config.toml
experts_per_token = 2
d_shared_expert = 0
balance_loss = 0.00354
lr_router = 0.00107
num_key_value_heads = 1
head_dim = 32
rope_theta = 10000.0
rope_fraction = 1.0
qk_norm = true
attn_scale = 0.177
parallel_block = false
init_std_up = 0.0327
learning_rate = 0.0109
warmup_steps = 50
doc_mask = true
Below are experts of layer 7 (counted from 0) of a mixture-of-experts language model. Rows are named router (the router's row for the expert) and show model dimensions 0-223. Each number is 128 + 32 x the weight over its row's rms, rounded and kept within 0 to 255. Numbers have three digits each.
After each expert's rows: a language model's description of what the expert responds to. This comes from a sample of Wikipedia text that the model never trained on.

# expert 57
router:089140095116114143121127106185033142152174151155130155141177118148106112091106134127111136140174108229150147086030135094129106192105106104142123123113122113143159154102106144139108105121099125152145130131179111110114198142108138141115123161159163113147188172208060091114150130140142180125074150111159129092160129115134150097105139134074115106108164185107130162137168103140114169059148120146077102127090170097052179097160140113124117136087190142151147063100161161110134144089131107152084113115118100130137150096109123090122134095117119165154130123119142094216126154169184131151068146095124144131103127112125077119142076106100104140104119120126049092218136146126149181091184
It responds to: Mid-syllables of foreign names

# expert 19
router:091140148110136141107128168130150200109146155156074129127152089213116208193117142121153157157143118100148135167140147099112139151120127170102230115143136152140165156106075144109137161137112091106065148107133068088139167125166157139127075139159117141149153175115076153159112170136193131119081148200117109066144114151166149066140130165074176112115104116166109164078175141110049166159146117120154104111127151129120162062152134093172171148121158147123160108182171144114098109114143121144122152182122093135136143135134143085129109180100187072156076135113136095165114133114154134147079096107082116161134188166155073122090098096131187128097091140164136117114103166136070142120193
It responds to: Activity nouns, -ing suffixes

# expert 21
router:101172123136128142175151101148092140216134180139156118093144108161096135143113127161136080103165118118187180184084082084102136120092108143123166143129113117122063184118121056126078136148092135117075078129078133081081109105107129131132125123169112168160127129110118114162135111138170113126141179132144163091143130175107134137115141133129106122153106132076082155101141089102150132139152066124063128164058096126147118082133158150152189136109067180163131117154087143163131110097145136185063116130132037074059155116147148113091132155150122126122113160140169173180155166100125145145080125121114106167127126109182142152017071168110134118094049116162123163157107101182126102110154
It responds to: Months and measurement units

# expert 24
router:108120171096158165100148130108100126135150135117192134117115157167150122155127165186125135082165132156161105181080070160141156175115091149115179135170159127146118141134099129159123155178112132140064126120162098134120152127104139121168145131158141150087077117158141153130090137107177081156090134184096125120126105111147161074098150156096171174191155198165144161146113072066088124138135109147086064133126115093126126135109139133168140088081145115127184065184167139118172105117072131164136100134141136134113139117146099080142175191198153132183125150115184135126062134157107170175138079120142148136116121136154040166059146143088123155112112179126138133142020115146126174173183
It responds to: Commas and clause punctuation

# expert 58
router:090130177126158148079125131102104167133166172104178156134111104151127171145100171152177140045139130130080107121111171089102119116143064142093165148107194104141166109113104027156110118171106139174117105163111125087130161087149187161142137118155119155093106125157103129121075149109079108142142143177128139163159105139143146130142130109094143136190119149138163128088139088115086133136099097137129092120139127083191138146143137047166187128089133153214175066141190106150138131107085094109132171177145113135118162144191103095118164195165161134150136158092138115142060128125138196116134063126135161152114165144125099168122149151174113124065128153180089120161109108187098185112174
It responds to: Coordinating conjunctions

# expert 49
router:119117174189133125139122145179040194174166131143113173140185032150147147134062113136170161101133140193164132142120120116087070185123105160115142096127108134132159170144192112124154112196115116154126113157165101119187170130101095146136115144109166102152193154107134065163115164128155089088112156121130169072183092147136137139102108144126203096132101145119147132118088128110126132117109062106100111109167099102176165133125125022154127157113096090109076108157116164148167106082115098160097124161141067119125156080142127115117132159113107113155105191170134110153145125093155221167115143116112142115092151103133083172097077145126147158104132142185079098148124146139137099101136
It responds to: Person nouns, word endings

# expert 23
router:115126145186174160098082063164098153089070113131185160163188101152119154193117158127124150075116148151179223132126110120123079133099151121097188118159170126123124163124082118120097106137098138134113067143091113123127207104119132134126148179141157085089133114136086125204115186109130126166117146144142155148198153117086116106110147164123114143171108123141130130106166091047123148137132048150086126144073110085121151063075115143133179145108164179187172121131151091177161099113099119161156125150118120145142149143171140126158151144178159049147116177089147070189108100104166133154178102077092143164070149145108131163134089090134108148104119152131127095120127140158143152142153
It responds to: Articles and quantifiers

# expert 35
router:105133150129169118087129108086105100122204175128131140154118077134151136121105156116134165121180118136167110155124152085152119166068115132109168094115162120142103099112152077166107155152165129110123095098132074144124135164132086137133158116191123151074133169108090085158149147115094094156076129174117196060144136096142162123140123101118125120137108189162097132090126116115084230111118129192075068143123194103125236116127138087171123115084141145135184057173089193142115086163147129115100196144135093135127124109139115132092105133120192078132075127137100147138118091097161139148118134109069145208118107154136120157067107105072075120095098126115123096114082183158118145108120
It responds to: Letter k pieces

# expert 55
router:146169152141165126098130088181114118153161131103169126163162126187166117198122152151140174133152116139123134099161122127072125161134118155115172127176160089070140145099109099121103115118125139146146077146110098116132192166065146111135124158101114161091146182205078160152075167110147132149071122204109135169177080157093160112146161130127145146102097092177148141120112047128062184118103113094094152159086163107086142113096144096150129134150165138163182170168150128183125148116060097179122129126173096152108182107133094122165148138194156095164101139082165111141126162117098143176100050085138120161108183168140134128128120073141072131055165150131074119131137166174136147120134
It responds to: Determiners before nouns

# expert 36
router:153128098228120107091093152164124133097113151137141150149133089129110130111112147148120139072126141159152169094088112152122079146113126141145154119144134102112185147139139124148119237090107136181072106155202104103207146102136136151109214184165090178117134217165149120135108114110117175175148160086076147101121100102152172089100138198148168155117137198138057143118172125147135128132210105193111120151053123090135108087155136116150137104090112119128117088138126110155172091099151085155081151129175101185147142123113125077108124141186159161137096104137157054136098147154140160128095148147125114147102129100184086149163106138095127139122136093141116105169104155137112159113167
It responds to: Romance and Latin syllables

# expert 3
router:090187148142140135093083104177113130146137186133146133114162099102156118118094106124118180132133141121111140162132159116126128146102071141104154126076125147124162197127106103122107172167173144131099078151110078109186150120112129132145149154194115206115158100180074120146099116153154170117147117131137104048121103234091138089120141188116117133170116134181112210129175122151149117040127120125107150149102095124144124067123140134155137127096172084104136105157117110145137157083130099137115127122139124073120153105178112033173114182147140066150110112116212179083067139098124124152119120141087115134111138139146106149053135137107085118189059152136118132180113130200135123106157
It responds to: Name-ending word pieces

# expert 27
router:097139108130155169143135155144109135142145143129090172162197073134186141175062130177138156120125137156137194140080113129143130173069155129100114102137169102093154135124094075187104143167119120142138130119125074047154113137118132206138091179145123203109162123143154132162124148135141148168107122182109128169143112105118163076077159152105141206128142129111107137086160109082134090102151121132152090151139131109138153085105133075215173089122121176172131120155143161151181111120114112135093145122187136100076129143147142080134099141167126077138097181130130106161142169176124122188113075095119095199136160146125048153140112097088150150059080162172113100105178136133081182135138
It responds to: Digits inside years

# expert 34
router:126118149174129164090138109174148124148125173164100128158166166165150103148111154115117090137123111154093192124125077130092144190070126127063115117122156056135151160132129121139165145217109131119084132126140084114139081129151135162098144150178114152142122166109149082135071132157120133160074144132151165120160111107134160125115147151087145142138072160114113202144054129167115178146169109121163100156081234163115139089166157104194162139073135151141195117140076161151168082087075088175116116093136068135119136099086094129113173123127187069142120158079170131182123107131105140112089081090141165168068135148111095132129120130043105156136131150130101121096078093131134146111113
It responds to: Foreign syllables and line ends

# expert 25
router:094231126149171132128149130155090146144123189131178117098135089096130154111143135151076085108130139158135120118153092060106132137134122168119126142128098087091133171077120149186089161141125133174089090095126069111255151119109080174165119138198097139145141149149108127168074111154112077083109150216060159098160151160144143052093157137096080162134121135144099159126121145118120137082165073162146122137112125116097167124127154178141161092084168183133148129145093191147148081111071137155091113122167143071100129120140154142186128111148141100124062164110099120223125181151159131108125126125103135128119155105165130130127146126116138175096141117127142116129092136124139079094168
It responds to: Infobox fields, line breaks

# expert 50
router:080169125100172142146153109181101159175140182162126153139094128157177133209129120115127132110163170127103161138098111095098168161119051158127140103156113120141122119152105095163043127155146116163098146116090123117178196090136168147177187142132087154138155138143075116129121152133170147106148145150145165148132127131103108081101163129126127140191156133132096204145158138067134158111176076148039125137119138120149122086175177129089107180125161170173100087145080184134157155081138093190118188161140142123127167101154163092159121152107195100135099152113137098110089140084197162136087140131145192113094108131171085124091148138114083151121042168123147096156121111168106162133150
It responds to: Nationality adjectives, non-Latin bytes

# expert 11
router:093161172084166147096142167163117203122175171112144127119209047167117096141126127117136136105127127131161100118133105055139124186119132150120125103089139057096166160160096103129049159156111161127075115133118070141131090082088135123158103164118149140115162163127125093160088155175139087159113127162131141042154105167081130035091165158128103101109124151207084183133164122117108173087113099138098079155130116148166093078151176105168110158094088094097138101148118125149142075121120106144075174162133147125111141136149095065124152184121157122104129141105183101135140137108130141139123136074077180131118154102180126162086123128175126130128080156188126133137096130132085102069150
It responds to: Common head nouns

# expert 37
router:135154139125158144142150122125089151197124140101116170154113092114154126107083094165099124087155113153211193121097135080129164170076175089089194123145170137104107144120114080146139158164088113164077147148105150078142137105089164164151205130132103135129093125107075139134147125093196146141096141160089084109163114182159131159093211173112148153191102139154128113121141086099115132062206098201129177164106095123096207121105113136149138141113108211123119116135140172142092109127143136141135165122151112133093101121113132116115168138135188066117102168141138101145139161155149130110057070156143143155109147122143153159108102115067149127034064118145084125122071136137112139138121
It responds to: Single capital letters

# expert 30
router:084176114148146137101084102114081153139143135133154133113182108121172129100115164175124150115166128135140105176131112130105112155087132134138172106103154124103119136051174129139074091116133112104115122124126115109184179165116160153136110146130181147108107149137175120137107101138137158192129116159077174094096078099153154126054171149076142131122134157112042152104124125147080113095133137158167139150078132110134151103082150145148147126096189141124098185120126153139226100099135137156069136109107086117076116163230119091114081131149171134114140134124141120145089185119150164111062121142155165188069170163220070165126117171065112192130115085141105077117101131094094158089135
It responds to: Slavic and Germanic name pieces

# expert 31
router:105110120136131129114141109185127170173138165064153186158148074132146162191084134169148147099154134129161164108146113126102084172146128138138124077161154114094114185143103124120114113108091170107158125133158126057178116109130180138179146171183082091087085180158176101143083202160131162122157141114113122045146092129102135135106139086147132186192119157164144155083144081086104098150177143128092106149089168090105137095119139098117124132103122199083127115094138142140136120093128108119091195159161095141141146147105110161134104184127174063110108100093100061114094141165168104166046067054115134108145101107168108171182138099159112124067099133142121167127102132135103118100126
It responds to: Word-initial prefixes

# expert 5
router:081102136147126161104130060181118150168142185118173154139182081134152188195112150085156138087177122087129110177070106177148124151102132203070128065156139150135130139130095051157092138154139111084122116139099047133119144095159104158120115131157125149095171099189132085181082151089152124167062116163110139110146125107149172029136114127073176119153112097186151144120127120119098186148162081115060155122139137175176114078086120121155117140099149129145138121149111136170175061096099084135121173112165115142160154107143153070079124129127130099121123167110140052160111123145117154131105130082128152125062178123145126155105109130148147094120126112118080092146075149128133158132130
It responds to: Adjective-forming suffixes

# expert 47
router:090149138124119138112138109154109232156146180104158149120137069126140188119069115137107119113157123101133112186089111060117144180122132095107148061108147079146188143119147146108110122106157092170160075138143100099177143128094160182172131163180080128121064108122138122105093167145165162134089165130089077142128136147129120112134162115129120133162136127106056125029166132111094194104155042157097139161115134108135136115103074109146172152159131110101132140172177126155145111123100067128112077200116130095152134133106111142072175221113119168166129178091108138136090133123129128063140120114095122165128164129123107158111124053088131157162116140165067125127134134132078130092177
It responds to: Piece 'in' in words

# expert 33
router:107107083153144129126114146113117156120117155088146101087115077140181096114115154161128115137130123155155142082112132121098148119099138134066146091064129117080139141105121047179054162135130080170121134125166092130151151104163172092141123164131081129092156197143067121127136138163149163145114173089023137084154099216131178149080156149105122145147154132141119183111116114084113156075140152214126118158090200089111152144122153121140114144129142085117136097189126179136147112121136118190139151138106099120111104128143105118151121143197173110177112124092165071150145157200193157154082097167120126201128154103131119118151132117076089140093059112124121135158115136164054142096107
It responds to: Name-opening syllables

# expert 52
router:070121172130126160078132078170096116126162157130147137145145091167091130104127148167095117160114147122174150134081075144111100151136163136137117094177110101184167147114089077149080215130106145162112084106166125036089141103075146122140137107181123145120110143104084084204096160107160173161156144091067176136146124130094120086073215113084146133175155167121162173169136119164091165103175118144144122157111131084086128087038126114160127177093128116165104132123121153160142146105094119159093173128091128123106116148135090139110096165154167136142050155073168110138149085195184117098128144058114107135145100099170135107150094160112109152091156103147117105129157161138096127125164
It responds to: To and modal verbs

# expert 56
router:123110182116142170135154143128107227242136145096110146154182057145110135174130162171144147094127137120170135183107130067161097161084136142117145080173137115050105189136125119137067128155104138138119124120157108097176098125088124130176102160148152120086165187131108117140153141167113124169076140182073134050157093135085134115110115132080116109091134103169151123155162113096145174134118127106078125141137189134175084114134175130150117127133106147160091103203140150154099089120110155137117171121105142067118131111134165141126125113098157071108156190089151107128187135136111134157149104105055182177120165142161097145054119102139160108120088146192127125132128120185093108108125
It responds to: Sports and competition nouns

# expert 62
router:118155140163128172116106134204150104157141136120164163114150090116225156139146150199115189114187138152193114170105139134089124121122086155105143107114141181116152135145131130145107102192121130089160109143163100105101089119141140145152145192108124180157148192143045136126146166123102177149162170110114152108145119179092145068113098119120135194124114184121160148134115116095122122108156137167102124132086166121108158048125084083181168141120188175157173118114134139182139101131073141122105157102140116092093147127125066088154133138142119117108129166109141067176121207167154135113114107082141121197151133136083036122111137077063098146179124116114108111146101164101098073110121
It responds to: Day and year digits

# expert 46
router:108155152078107099134065089166112170126141186130128139162131129076202156201084125173147123135164120106132131200103112107121167134064167123126129073169163102092148126111094116160126164152142118103090083152172078133141171104118161108112108105130110111091183193137092092161112174104163115211116138190119142112180085146092126103120156169127124092137146121089146158097179127106116154080139085167105138143087095188023160136111182103189133115081137138149117070142144083124150105124082132139180160146122125108116181113170124155167099161126203119109158142043120144166136124117156130089129075121082187134122131144137110144131101110159111092143133108094105093119179154152117144120176
It responds to: Sentence-initial The, -al

# expert 7
router:051175154163112136105088153135068149146159168093130095135199126119208122105107137161191090145171132127118145140151133143105177163081143164091115115110164103110115166120126114115122166159115122142098103124130059093122167092100134145167166160160139164152135121174101142128103122157119147158071122149156125133159065226123114060131130164072149162219108105148169163104141093101117126065108086173093140179157120083081165038082158110122170141114122081117115134129144165112172127104149112127103152132193119142149147133108100167156115169118134092130097116108160142114125146100136154161151126119119134130109139130171086170070104038137102123082082177168104148140083157179063112124119
It responds to: Proper-name adjectives, ordinals

# expert 38
router:128142177156124116127091147153123185167174188111114170149139121104139096096115185185146109108125205127146178131094064165095037088143100170118133128139165178106208171087152090174068131102089129146159155140162156134117113095126120108125059194188071139153117119145061085145136134140091122105151155122112119133154083135128144152108117140142161154096093183137126182095133120123139188101156119135091100130079176113088142113154144131122125152103118148157103117178093199133174155042106155115100153104139088117144207104142143146131105137135133160143120168092178092198145131193141104151108077101115136166118142143129104150159161066111151126167059111150134179120107139133088138151139
It responds to: Name-initial syllables

# expert 17
router:102160136138119128095105141119134125186125170075139134103153043107156143118050148153118103114162136128129185108087096105118090180166135193152190108101101094138170080106110079182103135174088104176108050126098104110128160108107103144157118131136143180083097139152176088110167124167164075125127124151111157098147111128133186111065118131098102157181090145142104113103166095069152196101141126129083115190104131117111156079134162060157129167100148167181171162106097175195123073120074133127158125199163088114087138117130131092168151139132143141142079154109161092193092106191150164151129111116136144124104082112138091151126114148093108120125075150173121083150079124157113115108111
It responds to: Math and table symbols

# expert 41
router:136172143129124088144126105148065192121137153145171152206175138156162150148112183167185210106133183172189173159092118081103139156098159160112159156133157152062138122132163092140124140133082160099107124120130083152139162135097140186127131169100103136122178113155143061157083154167165142204133140180094147121164090162106202045132178119122166169134093136183150170148151096126105131068116141123089192137161102101136173100087111115137216139141133121128096133136108135141135088126135144146133201136113140121116189131162109122111117173094128130145096162132179126118050149137098183145141133065125146124095105141119112154061119091126120108096107101158124098071129135113151147099107
It responds to: Evaluative adjectives

# expert 8
router:101193129155136164108084130169066091144146140021170130136149167162130121153073158146171130144183144118162139146110128084202159175087102125116111157112150122136122170145096121141116183194099139188104111141089070072168121168137120177181102167196172159096076106136138129152093150170128153121076131153136144114151121145120146123054211134151147146147096108142128189103182101080095085097194121157123137191096107100113123063111175080193088109124109093109115120094175144143161101108089121146125126117177076127114153139137124123127168175093105092154135165114129131122108133121127167131147154101155172160156145121155069169089142128156128138105122144184131058170115157140112123129128
It responds to: Closing brackets and quotes

# expert 4
router:102201190141162126153097136133132169164119189095152162132180094194161125149101140129145099101203115153157125162136099077132153156124132182102155130135132118160129185138088094101091166147110164126086119132135062122160102111154134118135147126135141152096169142141134138119089158183190113168138155151145135029125129158067141043110140143108172147160122151163140160122160144127130126060152110120126113142110090148146101065145155150131127127092057114107162114202142127132163054127138091158069171108111101080109141154126111014117160197146110118147134131125180109127123188101140139153128099098091090116094178134168130113040089126151128104140091165155102142145114176145088146109135
It responds to: Plural and institutional nouns

# expert 39
router:077206107134170149101127123136041137182127168098148161145169107142176154110110149140120108149105157124156140186115156122109123178178107121156099088089195090108131222150109115106033125169097156146138108122084127127165169092110144130168097138158089113127153154147107136115168156134151153154106118117132162066150072146077168091135156139135103066099124119139148134104169088073134127138179055139052148144104119116158079104139100149144161101127081136102156111133120114133141105100160103128082123135164117112095166133159075038103138125097161105122112134105189149169168125123145188149108128146118136141075159161206090150104160089134126136119058107157064144140126165162156171129172
It responds to: Mixed mid-word pieces

# expert 63
router:079181117166118150128136095112104186163157139079123111189184112119186117128151153113118145165163113167136121190118090099101154140075165147073109126162128134156160175145114124093074182143119175182105095110167125138131178109075145117182155175117109215131155162171081123130114099145107170130105172137114109084132154143137158134103127181123129128151064103162107152133177116145144130096182141138087147165128117077122124036132164110124151119085093108148133150165143182117118102100132091149045094154227060098112164126143107085120134080102124059134155188093129140155106180101134124206112131131102174139084092140121079122098130134126138163126064134123107147159077116137119117105118
It responds to: US places and teams

# expert 53
router:141143174132160173079129134165091124143163140092182112137178132160120088087137134120132175085131115204162171169119076037144148129110063167127156154131132106147114146106118100170103102152114166138087095137170146118210131082117128121133147133125121127107190142126093109174123142122145148210115169196089157090178119155088110054111105103154073159087142149210078140102184113091146169079100115150150073155138166095119108081126105120186134161116113118179119123149159116158129050110104079143108124178130123119103147166125108057131136218113155089124103119136210129141141144146152109097128148111074151140089138140153121135084139102135156133156075148166107124163109163155115146141108
It responds to: Predicate verbs and adverbs

# expert 14
router:115151134167189160124072119116091216161111183147168188138139101138111128144125140179121144062080126113184142111058110114117092164085163156096137113104143147081150156095145125186095170135125146179161097138211086112214096096091163171122177097147161155140160123169093141120122098126133167169093162133094101111148131090131189071142138202071187090091123113196087110130122179098101146084181080147075158153162172087125143104125161091146120137140141139181103097127131105109163115087148124128128157076165132148120195169130118137153093098135134142113104103095166104157141154191137178172124137137102176133159112136123123109143102143121160163110130147147113148100137208137144128128151
It responds to: Mid-word name fragments

# expert 40
router:050124135176108144099114043118125131130160166094181156158139119193170129188122196139150130105131137155118132158112122137110134123109059161115178071185130067141145119139112135106118148150080172130038065186117078098138180094125120185176149130127104114127098136160132107089149179128121200164096123163089184087120106116128172137085122151053124148101101142115114121111155104139099136106138100185103144130154121090079211114099182092142172133157126150176193106147156163155092079118125121176144107135166125091085177116165128145158088121172122121178117114128131130150091116126120147148135101126137131189096166164173039131082121110114120175155101126145110102124080132152100133116116
It responds to: Table cell separators

# expert 16
router:173123173091213124125080097198103155145144128086136133161138132166151123125100182179153191091123163179170127122113136103091144120116064147108095118130130111116141126135124134136110149099099138165080115154151072106161103120138131164132101090111136206075207107151108082178133183142186115161148186201119131090169128100143143074124133109130130151130147127091116151120118135115096155121167085142087097136167157089110096101144115076182174135133197100227155112113167124139129087135094079126123121143131146088136143110135066098154123124097127084144115158135233140187129157082157114163157145087092099138093153125114116194086083119096143156144045164163125145109157126130105133130136
It responds to: Past participles and verbs

# expert 48
router:094200136119145122089136088136139128120172109085174130118200146155158126148136135172124147133115125109138192199069105096146112134051126102106116094118155125150191166124046097132118158141086129132126114188115072098159140134104120170118135133150113148107158114144104091174124167188115106155144126181148102112154106180119108069145125183149130178164108140119083141091167138061147137144139083201104135118139146089117129077082116110167203127144119161163126137142169175197146121103081119133083127107134095120050128124171104071218126149097109073166116145073150141148140152095101169124126111115126130188110116098125132148104090093045137155068135117122145064148117141177117155107114
It responds to: Digits inside numbers

# expert 45
router:121121100111154108126123123112078190134083120046173166096165046153149117195095160099160127124140172182122133175099131065092121075119076127149169115101155127104099086050112078149108169168140096109105144173166078118141152072119135136082089131095111111138146134148157129109110175183133178138144148128128161118169139128126110126058150114135150179127089167080079182065184158088078159139140127173102030139099167120131133085097143103181152138156127136176149142137126158175194129146115080149072161140107158132105119145109135136146190110112155103125078142147178099106140106121158166103084110157137114153089084132143097164124101150078155161089094127120126171176102104141126147113098
It responds to: Non-Latin bytes, ma syllable

# expert 43
router:111120150130169137117104164171098121166112154071123090145185097124137135164127158180172118151119145195165088142123142094090069153125154144050137116123163131169148171103129055154053221130084169149152125096153118165173074127123131132159113138107147120115196117104110098128107170168118130126115132133053165084138097180106121152133154152119097110124130147119150174115194141137105207100141130175167056157163168136125103108128130093156123129089140101103117105123140171188186166137113123199167171147142107097129157154135132115150140156103115125159084141137131053142133139179149132136062086139108166179102176191209116119139129127054100141106082121193127098148104136139124117123122
It responds to: Title word pieces

# expert 54
router:116134151102096129109145145151158097172171106082233126144120085147095165121093128138159097128136161108105153122059094075139143119050095130109137175176173109097169188082079126144104158137097133158151101074175118121098102095154073135129130141125099178076131146142112041198078162135127146151088159129112165053104091169120127127117130146136125111165134166174083178163192163158136178133175112150060130146100096119113116092094146104169171146086115139143118139096116151099118086115123124192072186144192133120122129134112121103122116135114083166135146102065122107099138152205131156087111103112152124192135083149160090147097125092119152127091132174171125147150124149144075132110173
It responds to: The word at

# expert 2
router:117161153139103123143083147136107149137106146159141164215183012123104186126116123134095122109129114145132168158106154154109166101070157109115134092137175088146178142135088118131120118116064116135106137196081140091169108079137151197188109176174124138113155151143080071178127141189127114165137113183087101105177155124147129151065119113090141134141096097157113110092208126134121192118157103149112109185075100116121146106156166121156117137133113175130158119091134143155069084124083146184105151101128132087074154163125147093166103145181137091083087138133125108168082126103143135130091091143149139155093157139140130143137067084118117111034109170161074170141160086107119146121129
It responds to: Table cell numbers, abbreviations

# expert 12
router:114157156186119167089118105171141152137172149130125149143126122146145134177097153108225225062135138145177097122094089130147108132127156132091213149134121069162166187104147119137111168124143142133078085148149163118132183133115151160153138148129138151158120179167105102149102106125129148132155152157109155131115065138135126119072181143121159138156105114081149142095177030060115147026168115168094128167128165159164162172138155103153197134108156108211159131162142162115158130126072158086107133172109125097086160157169086115186143120145097066144124135124144123131137153107103134145073139124111137093100179185148079139139125117110123134095095151167115135138110187095134166127133
It responds to: List and table markers

# expert 28
router:102120177116166147066126133111142151127125154135158118127143114132130178106106166124174132095086124150161109147134134044101079165133080133140141145226160100140163120105119151112129124145083136121103108133162127121150122136138161131152079159139099155089162168151094057192154169185129180171069122141125158116155132130106138154131119136125135144152107108185089139119151096121065120091150068111126080152118212072120111135132125058129164183118163133183153112117146132134105058134055099148146141196115105100107123142145105052167158182098143105165093167074183119134092128161158155183136155111091120198134145108103122203095074088114116123114095149139151146178114141150061182149163
It responds to: Prepositions and verb particles

# expert 51
router:134181158113143088098064100135171146137097140124199166138140070165137144140059147110162160140176164115138147199115098077114098151099139137143139044150085158133166129084098159107140174129112113144125083076207071107197123145164136117135171160132152139076105103118078132146117157169160193183097099155091162062122102120154171093064125178115195143143102143116116145125166105080095118104147130118139123188135211105146159092151160114096119141137103165131169145165177129180176096104090115122068168158160100073136113200104119158115190143155097150149089141110139100160093135125176100138068084124096136145097135136141083118117118132131126113104130129134107130123154133128068106142140
It responds to: Plural s endings

# expert 9
router:126205146130153124113104118184109141143159190099201141145180073160131112131090144161131125130118147166140205174083137087108116155111121138089126111141136116127160158145106095121070161152114114161117103139114065114189153112139133158169130143186111187102144180121080138150138149169137132190111146181109123091167114148130154085103166134111083128171114151148128170114174122081113146021132096182116149188110086099131162030122155167159125134114114107142121131199140128173165091093095098163109151134144117116089139126155118037151104180139157085166073153113206138166120118104148155161116127099090132161089133141130074143084150119105134103121081139162117176150099148176078146124130
It responds to: Tables, gendered plural nouns

# expert 0
router:128169090173124137109131083154102126093129161089127200187138079182135137134117149162127155113124170191142124143094121135124080194125109128100117089160125104097149145119174078189088182106096141112147112172188137124106153097019149130118110155190142122117122115118131100094104170120151130109148102160152113115110079087134127097114160134097135206146132218135086157146126144078062120126129136153081057107093166137070105122150110117170126134110138101133158124165173137133181088084123070150066158134180103154112157139117121102148093151185126148138145137084118127136122166194136159184172150073137141161105080155132063130120137102101136160170140123175125176098109217111122154114140
It responds to: Latinate mid-word syllables

# expert 26
router:126168165170157178096139113194127139142151161061151124156163091159126098108096135131144153100138138123172169214115142103115146162102150113130151130144164082127144161108102071150099137182116115127145080119137068117191163114113147144154135134143132181138145117124103136128120169164118084151097133155128155098154085171097144095116145151127149190186126155137111181146132112102104145070136082144085109139143125112112178053127119062162200123108151151142093157127138126152143056056052054141114188118167120111128119129121126031158138193137122106163092117081218145140118186154160176199123126137101137181097132103122093126111114135092101106111105134156130137148115140121078117050136
It responds to: Year and coordinate digits

# expert 59
router:151120152129149138106126119139100118147138172114166151164100094150126199117083155164113140136162138088141183175165056148129122129074122163136160049143147083102145128113141074113145173129079130147104113118174123093136110161095150163197094151143098105166150127111164132115128095118116113175062164122136176167168098113109155113122128105078168155150095202207058183147117129145147125055088159136117130136144106112098172120120206135151133107120128194162147105128141109113112120148106091130136146163084116121072139182186126138170079144117157102140135165107198092155121163136146091108105097089066118104143122165143136147101139131063136191050061130142052150138088089139106163125172
It responds to: Short consonant fragments

# expert 20
router:119120127151161142152113139132114142140178117091185142119178114129160155195111108156126114094141122100147140148059106114130104152072117106126103086092127134135174122113117133152110113158115147224123111130129100066172153099116152178135144172090104165126072131155123114150130172090113131166078108153098134090146139118148091126126136127094081185176121106122050118108131119036103120125138144188147133174074097114087188056091174106161149096110136215180110092202142132141121130109037115117078137129229149115115154164151125100149155188133177113120128142073181117148141166174162145143131141098137118166114124126136128134097063158086153181142130118188098062129138114134144105119114
It responds to: Scores and numeric figures

# expert 44
router:123168173202157118084126118102122094116151122172111122171112112174140162126029140159186121100096121178150138219105177110096106145162132120148147113171120080087129084156122120143106133175077182166090163092184122090159096156104147142123095142192137177083078128137086119141110112132131096158086141145055120081137123167082151108087172181156129158157160133142113171102112104105131142127126097157147124144110146131166178143151138090150169188050113149102089150128157109159130097107120152177117126173162118079099111104142093138173096122099123093173089151085136099191137170187170155144071092154134137154157146158092070121124107096104093120039115107144142151149099153135155174124123
It responds to: Spaces, dashes, re- prefixes